Experts of a small language model: vocabulary 9647.
Below are experts of layer 4 (counted from 0) of a mixture-of-experts language model. Rows are named router (the router's row for the expert) and show model dimensions 0-159. Each number is 500 + 50 x the weight over its row's rms, rounded and kept within 0 to 999. Numbers have three digits each.
After each expert's rows: "mostly gets" lists some tokens that are sent to it at least half of the time. This comes from a sample of Wikipedia text that the model never trained on.

# expert 44
router:460542540491548431576472446586519482522581424472490568510404456476554477487615479451507465534421550440521516527512521486459423543472495525460519520512406452539511542444553529400539572559390551578458373497483483476584476454580471553569541548577637390461458535487600490428447494447459486471497474552503462428580503489523539463446522470443565491470536582518498559487486477441560468545559542552426495515541497453532554479465488488594525574486499489501476525423531543531492565484430495
mostly gets: "-", "  -", "- K", "| K", "- \"", "  - "

# expert 31
router:516478543605511466596462497618533421482522504498526496523478457525509549538462576497560528453479550459556531542461450475502528549499520459562354597447516471484426507409442473473422472485544422459487545413592478559546575464470492458480476463507522546466589469529507559424505518438520502495509531571546591462447541423433511462525635511468433532514546504472473476501440534501404432626535554512577473488443585439469502469537519489403482555478485477490547586546479518517449567451578460
mostly gets: " da", " Gard", " Gill", " McG", " Griff", "a B"

# expert 53
router:535533508431450518517462514532437563550597521461518368516483536452473542530466446594556500518380484455487498490465478546523527421483464537510540446429536466518540452494557470457579414495549549548455553461496462483407539476546456487490488440524543464444410524462476618533485509464508525414505370560462349433463498511500544433558497528475505508520517528403537451478524433568539564521463614483529498552489469632528523446491491585502500516593532557450513414522441494516515580448535529
mostly gets: " young", " low", " strong", " what", " good", " little"

# expert 54
router:553486577535496598595446461573555515479553516453536541482533532528479440511432516434535424503552603497515560440405517493486450539514459439543497552530509497487444492489511512458506531447448461495485611436561533556614560449452430526455555523495406546474559502522527585508545496483396561542501552580525500512429519445454568530446566458365373516505549482529491497444526467487440518549475460435558527431452564483553484444619476556498440517539461452536462488525462586475402548461513523
mostly gets: "ensis", "ń", "- Clade:", "bach", "olia", "tes"

# expert 50
router:467454482471466568588511444499543488491509490495427552501467448545517474589557431425498476502418437485532566562534480552504448362520594492510541500542510410583468556439519481521420481583485554462477532514482455508501503555432490530459541514473490537661540454469497567463545572543501562499458505417563440446469494448452489546498464437577479460460486447517385608412498468473479388464470587543482475443500528582507544539511532452493458455545520532441474437507469403479538407475404535
mostly gets: " to", " after", " when", " against", " before", " where"

# expert 88
router:585565537444576584443601515533520501468485522544530559584450489499459563489531540482371483498496591544483430422501618505518447572466416585473564524462492476451535444504421528523572464452539530520495431602582539415534539479494516474559472497483491450522509490528479561492563532587527488458566580426499475569500417617470538456515453573514525456479527516477444491473438496452533488456506479406469516492473452549483625527526504486501496481529395561587496453565555423490558484552455565
mostly gets: "th", "nd", "rd", "enth", "econd", "irst"

# expert 3
router:466477555544535532542505502517515445451501524404500513462453544484514513418480573487621501509582532597492551522506501590556563567525482372528476528402473478490569545503558406499449599567488503598444500517427505483491523545468518488486418520501511508585523471475484429458516487422569529485585541427530513585449474550501546440558560593447398555549520484543441508456365570524457529531517446557515474493440501452473483449530473532416559476473519533495452580607532523555575551453553495
mostly gets: "ford", " Washington", "ville", " New York", " Brown", " Chicago"

# expert 62
router:619527530579551464513487502530558519528456444510507576432519517527442485465519570392546589532471555570493570556486450465498457552402501511592471474494462491391461481555507502452510542504472529478536497554437495472499493520463455487582471536491483549444487544520475489462586421460536513587490497367460523434507538454495543520466522472574484564528482569509488549471482467568517536478581533514548445452393527534455441441502434507458483438357589568484426608575514494507582490567448619
mostly gets: "ia.", "ers.", "er.", "S.", "y.", "C."

# expert 35
router:538514617530540514513464443510469472535517543511586442585538463535513522513461494529432514480501497487573543599442541488480491520495445540504540517496572439518549522493518553448508460598555390437558460536569588483513547494549452418554502411486455521498559515474421400384576527486499513446559423570501545479488569534498475468495521420512549386457470506469392485558538474524599587393517575517496524527547510493560600504504500476452453508465567545461567591519529439428504554409444508
mostly gets: "t", " int", " exc", " capt", " c.", " ext"

# expert 21
router:460530539545536438516499494519443501487565430579509470544608426543484499517494461570466532551474468446496505476501421586467502473445494563519513471458471448423519537466556573470564478484446474511456466538516539439443500506484412468500531523418522506474469496435558535422538476570504471571479359537426457443521564600529506397513408428559518483456550455511506523511626439498610519447480491446507475452508464638600530503551508467456465589569454579500481477467571544439476534473408419
mostly gets: "- Website:", "- Website: www.", " name", " transl", " Transl", " known as"

# expert 30
router:546512470546477519506545505496516527584475566430546553474495455456529566482467447568503538514575498505439499537567535404489481443571501525564458575442435595499572508501537398537426576544511534532561528475412421582451486523428556482491439400515421498541436514546520449462494504417469427516486563459537337533514486540511500393466435543449485444515552496464414489479555594488500599547501477561538516477556568512440600586523466536470550484565477454543486533530487514444573538443450470
mostly gets: " Affairs", "ist Party", " Association", "urer", " of the Year", "istry"

# expert 71
router:493480468380473461487528575484530558510545427532510489529556545537514507586555383609450531478470458587555522514522453541450434474444582538503485508542533489497595499593475446447529489421493597479515389479444571596426464599551538448548579506530452438496386485532475473552493560594500410447466429487503457458496537562551473542580414509485576454471463530458536448494544471509517486451492536530412507484545490586581470408457526429462462486533496497518527440513520599535492478492499518
mostly gets: " despite", " seen", " taken", " display", " shown", " more than"

# expert 47
router:479445484442546478563513498516522399515524450533492562479443466567490485476420474564400545524493509510531563500465480515533550502553552569556448450475548500514457459481446483540494346507555584541508472555435596432511410470511551544490575416550457529524518502454491549557550492492493542497514497512462449488524390561535525519487402384457518625420453445584565484484460519515571450527540458456544466449498480538478476488564673491557501546527514434449466488558508552546619454519513560
mostly gets: " his", "'s", " her", " their", " its", " two"

# expert 6
router:544499406545544530489433516539547413524560552590479514498544511575547511535482539510575457528593505547459511433481470474515530484439446525490529517461537466411515440556569461496498525439461528510531531507472489445526431504481519504461646461508468524548535510431502551494538432568551476574497525493492462455519434476512440549509575533502489544477491490561456511456340490438540596556494350526564457451466478533598475601601412487516485515508442528442527466430549464641415429530512525
mostly gets: "007", "017", "th century", "003", "945", "004"

# expert 27
router:598507501506401433495483461570540493452520450482449539524431524544503519522479443509576513410411512418516495510435521418577480433538532563563449518488487513448480456471540535535494477519523511465513587502491421493470566416452444503456449456514482469509488455481584544457482562552458449473480439526612466363485648501398592512488531564504486504439509518488563581403498509419478578600488547502518517494560511584483537452522545559458534509466589451538518481428431466441556562417489548
mostly gets: " ph", " bi", " sn", " sp", " weap", " behav"

# expert 28
router:554507508497478516437530490553484504490516516479574484545528593477504448571430456493436501541531495605599486424461507588520490570437597512408453438455544486482434468515460448409513466557541501511486522416437544539494456461526513559533446420466466528589490513580438616449511543544471580475476435522509494524499513532484511584473545512566475425500415518529477474437443466527496494377555396468496545568520414528486490454497584550490513476442610520454564422522500528387531464582409460
mostly gets: "ing", " increasing", " opening", "ething", "itting", "ged"

# expert 36
router:478608553522465598565450520501483508502487504539472540515496537469574481488449515535565529482575569474511497457468494455483500433519508541432475521561457571430488347587446448545512543443459472474435555553396520483500518468489406450479512534488549521475631526450550543413456465491549491542483540499413514536596480532548480490478441448458472460562607439433511537513541413536517419534472534523545507478547528493533488527512378583461484578541519480600581429411499453529385478439515546
mostly gets: "akistan", "seud", "igr", "riend", "rs.", "olec"

# expert 72
router:491542563432599488571571559487402568487484521585468461471454558537483549613587470495554435431507513474531516559519479454498506536502508496437518474460473426502538386501440582483561556427527460461494518481523570396434530479546449472455453584493544450432538559432465443491500537550499484517539465491441541500493546517483475435382480485493423513448421532442553584596582495534519349464449517437491516558537524434538566420505519459502462534446432518503546487440499510442480453566426460
mostly gets: "ebast", "ikh", "athan", "h", "eh", "kh"

# expert 45
router:480443505525473528576522478391569533388544437479451488483612467519509490463525516489514489537492329507496522608541588543484511520559560518466426563593455473554478484470490533356434579554530525503458533494512512554500556526558423558580589447509532572522522500533453499391469472411397393520442471489456493535441542525512485466544478526513463551535531520543531490467409477516559474517571508529488510548481543458545466464492542476564494462509485449395468482656494521526498490471461525
mostly gets: " made", " played", " used", " released", " held", " won"

# expert 42
router:490547476564492508484454497482508493524534561486483457486452503577521462564500455536462554496424480457453449612462500568587643443569434513533504633456511543490468519483426504428488463498499422464528490441483636424525567391509451529513558453433458459498449569512499504428486482406436521477512528472447534501429470521503479521512561498572529463449521364496449503423444486553526490501587533452571513544583508556559614473541534537536495581543466555532596580451538462434516513483505548
mostly gets: " ISBN ", "°E", "°W", "% |  |", " Yes", ", all"

# expert 15
router:570545429475426490469528477490459442497489490463512413469527508530556465567464582508615552572459442564432590572501588497557448423467403545463485475448467440567543464415464493504595483538490523408499610515426434481565488487428453416485556430474486592539523508484595469456479531452529477539518456498519515434510536486611485554558390567440419519437555534503462580461543537497472504518497436467590490562507436551563465512564470544549533486526482525546548449519459519552590505479520511
mostly gets: " game", " group", " club", " program", " event", " album"

# expert 23
router:550463463528599435473592439415561455483590492393471504536433487527475440482530513492455501454534444483473551494485563537587560458461511494512444527581481564479387563484525472525575557578542548522487529449480586424505474547442535481567489533453489449488476475535404434362529486452419539489561555487441564543491502449416404574514548489559561484577441514467443439446526445457487558495595510541496493501561544479585523490609537482502510429545495497490502434528615474486532469541438503
mostly gets: ")", "),", ");", ") and", ":", "):"

# expert 40
router:605450478528510461534452520501544439482471510536439456456460559483471526526562482448478546496465499433517438450508504517508624446483517426484599482461451489595442526560601481471562455504467570460524469489472512524411522517487525545557584522462558475519495487447544492520547481584480535499580444549454542334511546499479562523478471534546583555417617563518475425532515538474461475492490533514397443469544479607507525560498542542458558545469512448448554447462561526358570561476400543
mostly gets: " of E", " of V", " of A", " of K", " of N", " of B"

# expert 75
router:645511480513428473532460424418485529403510470396419531503533446498495532462489424503457528517441450498532503559430535492557472443493546514487474446549480555544427569470542473614520423567523558512460473471479368500477491497503570488524468486497484549641496542437517528505475462492501528416435457510577450553521597475479498488446462381465510377407497417529576510444531594485509570538519453579538424483416483512520494479569420493546477467461453475541478454512529561487575499510471483
mostly gets: " that", " which", ", but", " and", ", which", " or"

# expert 34
router:521430504557523544481459419582515503562553517500538497471510471551479476512499558509530483538416525457400517581449526531515525439576506484496466489509462509525465479338439427467466456464512450489594575488578539506613545456433521440501447485518460613429573444568561534469533475464437485537538546440483445491584531435442557540489582439428411474470605508549484599519435466483455580471561546431544453460422495458455504585547462545500464530486515481571439565546445496500541567451540486
mostly gets: "gov", "rov", "kov", "ov", "alem", "sk"

# expert 38
router:520497483508504388518383456457518534490462403504466422566416439464443497511486472573495557502481539400472371486481471487533567432547373517449540432457422531558528515486412580497514421491487590463486440556485472477445575478455503466482451491465567453493537423471485455480620507556456506415553456555414451483498508548466573489494465465592509446486564512534540601549531497444552517435468572512519497514554446506517523602436456475505609527499531448485534501530477474408493495452432518
mostly gets: "| L", " gr", " Sl", " Gr", " j", " ch"

# expert 13
router:544533499552535473469423454453525466452463651456476485519513439514463383468398481343461457543504524467603468569482545471476517559533561416477500431523536452473527565470439575520474621554469508439586475532537559432510573479497539579507491501470486574481573475632514510425519392489439442487536584466535518471520540514456522581476502449451546539541445437467471540490550574571421423534550499466574522501468569488464472476451511500498539499438485482557498535448561459477503465543490473
mostly gets: " (", "s (", "i (", "a (", "er (", "o ("

# expert 65
router:426453520501552490412563606497398511497545446485526471496540553518568462570524503494492435548524578641623521566470470581508491503430573507460474523456514460444551446444467438376465557510516517534513483512446548432500478530524510553563611523446490477470475481501434441617517448498540485512506482466505504583531528544592391497531522531440457519518458428422490456483554461587455439453547505431497535505452556467615483403562458557458483544490543554507535550549527550547475470520554552
mostly gets: "atherine", "entucky", "ungary", "iley", "ierre", "iverpool"

# expert 52
router:585491486526588592495395521533500491483497638511568452461468516507568454445569553409533462576388561489486445553421487529443594548554517567544540441476482452410458499525438532451529498403464489475457462494513554440444522502538527542519526469499449541607517485482591576427553504468467484514495477551540566493479581534438515480482474576488551465464554455400439529402472530550487559527558526494586534518575578602445572492478585533503462511504465573533541475498459518475473537516446566
mostly gets: "\\", " \\", "{", "_{", "N/", " $\\"

# expert 61
router:521462578560495552496465558488456439486521496448474601521538518567508489522485533501496458599554526443492504406479487554526548413433434547452576431444591554556518548539549484508576467442467499516409514429564491426501520443541582551402472511490519545524399557518435441507564462352422468475466467520516455465483532517407460534400520523504576451579491619499589520485482440491577529542485546487537530519494541499496565506450582518478542592543466535394522446570507525514502523510425471
mostly gets: "- Sub", "- Clade:", "- Class: Insecta", "- Phylum", "- Release", "Scientific classification"

# expert 16
router:445512539491479521473491485400551464529519482507563380465502524458496511562539465508497517509513617533464435421493472605428524536473496566541524498420463467563586606532479513455511500502443547489488483511467507355430504514538511583557551521361632443561458475479474409491493517509580448529562452570480531507474472571512459481555530595479597547562598461562400432572477541514497542444474510450474425558518487604504526507426481551479510508568479528505487479537439544477509556455521529
mostly gets: " east", "outheast", "outhern", " North", " South", " west"

# expert 63
router:429497549471476479423475555554463520426376426401494475529350468562493577469441508535545502576461398520470452506521502544447531548498597606468496463518457611436526398480540534555503507590581464461501498548507478521482507509509481424551452415475638505489577533514470528491578490580532497462468448602475556530447479508520511498525520499512539445471524521496485519589506638465527552513472557494511534531534435606474558437461479515511536420503552567532563541449533528501521526496467470
mostly gets: " sevent", " earl", " tw", " talk", " th", " mult"

# expert 5
router:534409544546498517498438560494530485469564545538441409584513520472482535442461516523468412590531448594509464471468449454515502440507456397422629443448531462436481444461550481547627559479455488502539491454498464436491429470483423527522516418421505449542523557531488506502490503536535550463578491603542454583416406493486485521555465539431537429576497494554502432513514541522563476558468450487566469450467449551550484478452532486397552505593500612390487508577523497536472454541518484
mostly gets: " Japan", "etherlands", " Brazil", " Chevrolet", " Sweden", "eattle"

# expert 86
router:449537620433535519587464581505453518477430574573489464443541617540556518450453544452568522487458538482572484510474465484424503613541545534454538506450448454516498481573403516448551479488455534483497440453430525506505582477503543499473568554485509473411628541422507518496447423557543567458558507600522519583535547576515460502440508476506538480619496441475496483620512482634464462498545496503539615545533481499548443449470461501561399444515525517493543523490497513492488538499552504
mostly gets: "enezuel", "orthern", "intend", "oky", "stitu", "irit"

# expert 46
router:528521451496576551543349509581544522415547582492514489512510506583523395569544534523499463591521550473465523544517477522571517519424513526410501442492462592548560550524434536426550452520533560475453498530449533476548445518489565559489437576515522561541505470434512537381456504462420386512604457574464527549498555491482529481545480571504499560457430540500393448496515468529533535609563518540549468550544549513542491540461569569508508419477484507494545455422438575556483529548442543
mostly gets: "\n", " want", " | Episode: \"", " | An", " (\"", " they are"

# expert 48
router:453518498468427554364527516412572570436545537512488509531460536500547459502475500556628596529499488484487468536448431478477488458557530466533522613606569448480578508482551462480546550505492579451529509497424514504418588408551493482483531445491458501540547555462520541456508583494541433498456486458570426521525529581499529487630507581375538432534516509466491431468525532464551539489560473474521503502522459647416524461555536515512499449618418493499533494545468496444506560538473490
mostly gets: " range", " minutes", " seats", " distance", " places", " charge"

# expert 55
router:505483433416489447527501542445494535518503426488517515431488469476512512507467463611511502545539428612514514467491529512483397537603502479468498464495538538481468412442567437584521550563465525467557503520433561515545506534464466438571470371552459626498498542354532522467489459477454495485499468434465358514449489383543582483573415475489524533448540551611472506509492502514485561515524548493503514438439527566520569485538450505429524473621479491473493442535479584491551552460464577
mostly gets: " him", " children", " mother", " them", " father", " wife"

# expert 29
router:554496513586491516480473511572525449525483487457449481452393485522480507578496504592543494643508604502418440477497545426489597449564481485564537485463445516447429532483496500519481536484519472470532488466493511541454549501451530569440397509592564543525487398540522474407631488463483463457457538529520387422514560487421535455565556485524551525501504455531514543525539532447488554560532508490542443411544556439476541586592487556415490536553468494583635491477501527443479474534481415
mostly gets: "- Place of birth", "- Starring", " W", " C", " S", " I"

# expert 20
router:378491394586452441461528358454529496549441506527536522447562483459568451491501465494523624475501447541354402530548504504615429543520590528475527570537440470482481525502449572516443447496486474475602457448516529465450519491463494480504478509505480407555459542472547548530507512437483512433453541575473466423492487523538542472539514485602501486510505565411511432443452490476595455496581516441552529541488544544491457393455492540446512479463411569509543555438508438449478545509527532
mostly gets: " years.", " them.", " year.", " him.", " it.", " time."

# expert 69
router:463557480519423467459555484555445528441444495417546426564368528543433470437470507484507465574509520511460440492467531600498536536486519601511546403591509488526560448540565490503579473635514492458473494503466461455480558450510487564510528510421538454498473456510443533513529472540557520524558532541460417482492555516527509515599527497557422426468531504601553514552588556463458518398505518428523557563521389529533500435448425619526482456510582563529475462496457508502498587398466514
mostly gets: "imated", "cient", " COVID-", " Philippines", " earl", " Europe"

# expert 79
router:491470449540545560598492555543541493497501491460496488443514423492532456464478614373523479525577509570507499467434493457532541517539475416541478528479528614485505559438516456501505563475459390521530476519420494484561443520466502543577440532485407570539540500467542479483431411442507518629480571467459478571458452422527511430504563512478434499461588514498484489544498482544447503472563438496510539437395566413543469440667419530467509461546440493458477510578523561544447503520552441
mostly gets: "ria", "ía", "ini", " Islands", "istan", "ić"

# expert 10
router:522446545492548443581500532494572524481505472473520577394563551536548346584533511491487505611473462526465572457506546556523452481546481567523562501414441630546478536670497514446511450500480495557508464496434454500445465452464520589559447463447499520427514550575554544466581443512399537520514494464438469486528472458547473631496437483504515511442422499482484550481444540541536450555506517563514426463392507543472489500451506439604582514466521528480543539429540488496505489507510515
mostly gets: "| ", " In ", "In ", " in ", "ed in ", " until "

# expert 91
router:520584400559426567459422515502507458518540565535494457485495521506560540544540561525482464434509574523458515560553478446475479483541438518501546640503450534537510407491487494511415489454506507547447488554476605458570409476517514558570505522526635530524499495445458455548433468538534484505498531392428473496481488508444468416374479576396505523538464461480468459479409425588472431555560412502444526445519453491574526453494453434444554426425476436581455540471522464459530477539530499
mostly gets: "ishop", "ambridge", "angladesh", "rett", "ureau", "leveland"

# expert 2
router:463498468625527522524506395528461374477594546438457541443440463552482522474498495475523496425554545415489493523539535459444520461384418481507468471448446453509500626489558552464539513553444596480528588441497497489517539521527496501482522622464566475559514559567495459440583440490553549518494480556516646558528531481458456476458533520531564474541591539525572410538515595473478451615500558534526470529536529501472514523472616569490478505482401466562522510452499496508524514559492483
mostly gets: ", C", ", B", ", H", ", D", ", M", ", S"

# expert 25
router:477481501396518492519506506495486510350407511515445509591444419527432450497434486527422529625499424496498543485537474505488427468559502494468486480531635444569549493512557522543487512605560579480515533460523587487542513534482462577566557415466566467561439434501423552489517581526538478518439527493426478559446356510514502475552490509502589520467507438481544488518555517523499439469542458429482517537502468519467477471381550539491497423539486565416460512605442516448455423545502492
mostly gets: " this", " This", " each", " every", " same", " the same"

# expert 17
router:559510515577467554446549529575474505463572504600533552545526574403528509460452518500474470511530437560444498531548492492504486485503552480504473558455525487465521532470488441489379599448545535501464499594401421483549489540577585483548517547505467500551494535498505509524460540417441484632513565409594498561586467499564498477506548469497499529574482430385426390495460436501447466527557485577508539444481532410543518427582407524493396515446487473512473494505509573520432538573463561
mostly gets: "endment", "ication", "age", "ame", "ule", "antic"

# expert 4
router:491556527528461484523425486496441581518472468529544415454548513476421487502592534451502504517455541505539485491481481536408507575572528475374462480499503502585476535537470497506506496506479432447480471396598526588465546467554510416503437465541504513482476510448449498558476423627547577550524441596506401499471573483436556572459470431495556489554489531463532506591546515466463540441503529386445529506608527574438394479468485475504457474464594535512561415408504471454451500396457499
mostly gets: "qual", "clus", "mb", "xt", "at ", "erb"

# expert 57
router:548485458487552495583516445430633510475500535470507597500525483532462562579540345476487500388447407553519562515523487501597451448466599517535494537502482602507483571472489513487535512492468568500550518451457481558602455509545576465498515423606462485568512498516456500524555634447407492569486448505527506386492531460577539530509487465478529526495472491513506443478522453443429553467522498566507546445485586486475505539559510494574564518457568475441529499531573598480593518438477534
mostly gets: " such as", " include", ", including", " includes", " including", " included"

# expert 68
router:457472431470573441485396566536406403565488563505494525507447461584572530529499560527420459530467444566472521485555500481406486517418417512465591414512552419536553610506502507477465582582487492542476429590536537510540436447495467624488500477512583488503435532568457435460544427483440477489530546577461544506482360480420542460399498520536456514515525436548503514537526573506517476515457453525477465516532477447497495545413457505579530530504551540465464580559528460582512469542509523
mostly gets: " Win | ", "|  | Republican", "| November ", "|  |", "| Best", "| October "

# expert 32
router:505549587492580467456487543496518426556566440490526497427535519450492459466519467456493519467531512543441475483433450440432550458527481547541518545586597440472453595570572493567549513454526440455480578513495508472515538431560516544552447503468526482542473524500460444518495491486525466481447499531515566669478510498403469551503427495522607480540407426517529457484591461482526450412473557446499478519554483484514475641488545478427387567477473561573484561542545441525388408562472476
mostly gets: "- •", "- Species", "- Species:", "′", "- Order", "°"

# expert 77
router:515438553575514560613504491533545536544541466601465480439543514473521507395472575543598493531518513505580527481492423530537563540600516494551592499494562567523434494385420455492474574490477513506458600466489474532517560507471523473527534497498551558501539459429490513514459456490511528576463515484466475528475529495505475567485563482398456447523546526463441472466490466568458514527461462588613465401516551475463503416617498628508423464564496521496443467601475605577457570459488538
mostly gets: "ieval", "wide", "anic", "tic", "Japanese", "igenous"

# expert 7
router:566521415478505520465498521482443404465491501513384481485480611554523560483501548448519518522482480597527514541579481508518607552418568584535595461551432499456526501624490495516559593454470558510514505505476505396501419471545583617501554490436501503525462529574441532588475481398567508499463535475474558517532516541521343447464424553470483553517467522487547486571496491552503464507532458515538448558619585471508507477516555534454449497489513522495569517507543522518527512514361507
mostly gets: "R ", "IN", "BC", "TA", "RA", "BA"

# expert 87
router:514511421547507578496502496430481527492524549470528477455435473593536491502575502419523496562490514497519559562555465447499473529486500389645405527535600492445397579440427503435465620506552485445493428537530516483520514470497503528548483475471442572527589483546385535460490429411495469540570593533513533481473473526453456537494537516425407487514524513417370536497524569455463419599486501543565522454510561482490633486499491508516526579503452485491541560501543538485527540535456542
mostly gets: "i |", "ia |", ") –", "i | ", "\" |", " | Nominated |"

# expert 14
router:473547495459573454529557560507514509524526555461511448401442515530504447561505510518459424549438516505578433482570508481578451632420503492453454506443444475471487459564489433535500543487454455505491517486447560458528429489448419507509549463444514528429463468535483411504509454529524498486542488408496648497435546469558434430531503567476469466381488428503495485573510448476438391463557513525488402414453462472590510502379539469469428561448578552497445538444518505487446467436508397
mostly gets: "evin", " Jack", " Jon", " Robert", " Chris", " Allen"

# expert 94
router:515596408455536500451502492461473418586518519536615454577493519504486541534412572410429485526490513495495451490447513523554566508556481576442497415504493507410399476511384514522490457528470498522588475491434453412549470518478546491458527489471476520584476437564486538475501491561576497508527490564508496478528452414584478597467437421474467486471485446523541533568556424528527554434587467515511544465470515437486518594490439478502436522410355529463533555492519431505453477421394543
mostly gets: "s", "s ", "979", "879", "885", "950"

# expert 58
router:595568450520454539424466490551512465496579495497508560464530572425467507464522585421520513462474478480482506456534505564497523456556477505464427580484474496462463454469536424491507531398414518551578509501418461566553474431402537535506467553621390538507557461468535602549520462586522489498489449489518578542511469420575586472548513475535507450560473442440452387448382457472556547485478474558468539491500481465550506548575479553595472452474495510575518432556535521534401402497516482
mostly gets: "artment", "unte", "allel", "ond", "ient", "ension"

# expert 19
router:542509528509466538472529533475437426516488528572496482495495575564541507573521502496428547456464508462506500545530522599443580501457497538510499562494502473489433481543549582329506522585576504437547468554471486485549523404566497479501557428447478530487508534533480538471434472499534444516419523498546553594554507622508433465549443529455477501530511471453411455520390515542507455510555414553605427541477558453551479565431564408549461530577530572402530533451608429492520470505430490
mostly gets: " on ", "% | ", " (aged ", " |  |  | ", "On ", " On "

# expert 59
router:483506521557491532385515513589534423454442564484492490451399517467619491457452613452597540502548573551502549504444506546515507553492512484559485511433477464464536477537434446462450515492551513496458504578466488441523596443492450588502544511510444510526553517456505457446480552419577370526553582491583505551504471524503406447562516570493411456514518469518427450443484546580488536572483502489626473572498533568478494504524511561443485521541441598523494490596461446531444592553482535
mostly gets: " Nations", " Affairs", " Cup", "ary School", "echnology", " Games"

# expert 9
router:615530472539507571542492472488468477480549585426467550478518547554524522479471430452459463588480421537439587483528560575525425516488438487497431447550502459489455596503433536521539512527508530513519511455450395466572532432436519492554460553498456581553523501575507469509459417526539462466477484491417522612635499525534524566492498439414562414433512523477552451430487542545434533547546482582513516517487497438551410452441429451581490436539453503477488497482541434450591386503543555
mostly gets: "a,", "o,", ",", "i,", "ia,", "er,"

# expert 22
router:599551501464501443501501472434485482580538480513458490494514464552435505530450478494505535517569486592490579423530489515515495476402436438512566418511482493489645511492522516582557515560551508564512498448531464492451540502512511501463525462533555489463464542455476509494522514533519592577499514575484432337484527503551584413456544497520504568419479570522471550484502499434582557513380461392514540513470538556406492390557487467506467454564484539433511517427410526577606437465487579
mostly gets: "120", "105", "12", "13", "115", "24"

# expert 24
router:467515429410477529415424525540378571554515467488565480543418510490492383478542479532483428488500572549441455505398471563517482514524426533502381541599507513486515529570548443478541444423517426568546537489488460520553507518580540533463465480536473485483430488528554433552544529548507433443456573393486581447521478504556535573614469550526478527494560402509552536473395484453529457446514515450479542492479380527531491506445451473540539579424513503530541515501462548552549423572502492
mostly gets: "rict", "iminal", "uild", "ruct", "ustr", "ell"

# expert 67
router:482452470478518474533529519362532550496573520520444524504494500525513515462491294479510499549566481517561529511513473451455513545519492412568553473483590482480556463546440526603556543508467480521503422443567589457453494534518484428529525472497475530530527498434559556527539439531523535499523496586506445494485430513490498450547515506463561408341513489454434531562482545487503368514425465434484571493554514494440596506576555376541482502598528548494486551509547554549471469502478586
mostly gets: "11", "62", "53", "61", "12", "41"

# expert 78
router:570496542509610518567461495565458463496546602567480492519464535539510505566477538583474463467453501380459427515451381464465545524523477469498426528400466456478409506427448454447470540490531397479417473388563516562444581548544494498409496431431524476443493553490528582494555436522489536524559467632537510517473577487556507415481473546534571494555499442400454498575519518497536486524512580466498503419523583499479524486542521476465522561522506420547484433496481496390454520538515541
mostly gets: " sup", " Ma", " Dem", " Mich", " imp", " Am"

# expert 33
router:493493567590494478528526463398506468456536540519488527590405445582453482512559523452454507591527517512514435548520550414590471425453477466497502441495532553537403527434523619485402552558513520506530416450567506509538455450432448482452504490490459585619529526579495419501537540461500462515478577434508538444508469547578473552442521493506516582521476543491491539405509504491491508637421595453563544510443505484417607460455519526479486560558464480489544437432506503494576555486466552
mostly gets: "==C", "andidate | Votes |", "|---|---|---|---|---|", "|---|---|---|", "s |", "==S"

# expert 11
router:522451653501496511397522559365460466430461474524465557549436435575480479569467442503488536526508486506455633497411443473500459435454459617455587474516583502493384505443545520512462570533449488562520492478447518547517463395426474577496541430527531511470489509490535454506468591469468497525396491465543503494495395435543555446497513442475465495473483390470462545418545584569527509531562543493522409465533468481492453457500476487454523556563511541450477495503562496462550432461464506
mostly gets: "==See also==", " who", "==History==", "andidate | Votes |", "| Total", "Personal information"

# expert 84
router:575592498448508541539511455496523533431453562486455524457581503616442541544610433588435485577517482409543535452522551510554484453563516561567558516488489530592479569422487532609567427442441447478417492501423488561508518500546496531532512454467411466572529497464556440516476526410455529473437480513501424432504476471513513466520460479498542564499454550491462550482503459421577552528517492443499459370444533392505460475494448493588519466614500485491497478486464448580457568547512416
mostly gets: " was", " are", " were", " is", " being", " also"

# expert 37
router:516527491451479470594417436526504445496501423461440532505504495528463495504502448400465517474467423474443495448471492580551458346494485524484510424456525498662512502477517525500494490437464581472440536537576566453533514504496518576555461567533492526540502536445454483462528523479578521532518498463535439491554486525467509589494437419466497419414491401522500581442527503534562499497481477468519430681540535555467540563527565550587523427499426472489465442541485552542533395542555589
mostly gets: " that the", " to the", " during the", " into the", " at the", " on the"

# expert 0
router:545540487538531456529500437514524604523524485564617514469563454418453562403489537475420508501430478450411536486495576458523531533620439453505566513511517522591498492469485508463494517512422565535516519381548488590572530457528525532477409545549465488415543493491447425556567498527469463512529522467532437526474502503421595476487519457553556434508483530578516464508538534458508566562435465568553481391537579396497582473599447482479496475434449431547510511473449473426595495469518426
mostly gets: "er", "or", "ist", "thor", "urer", "angel"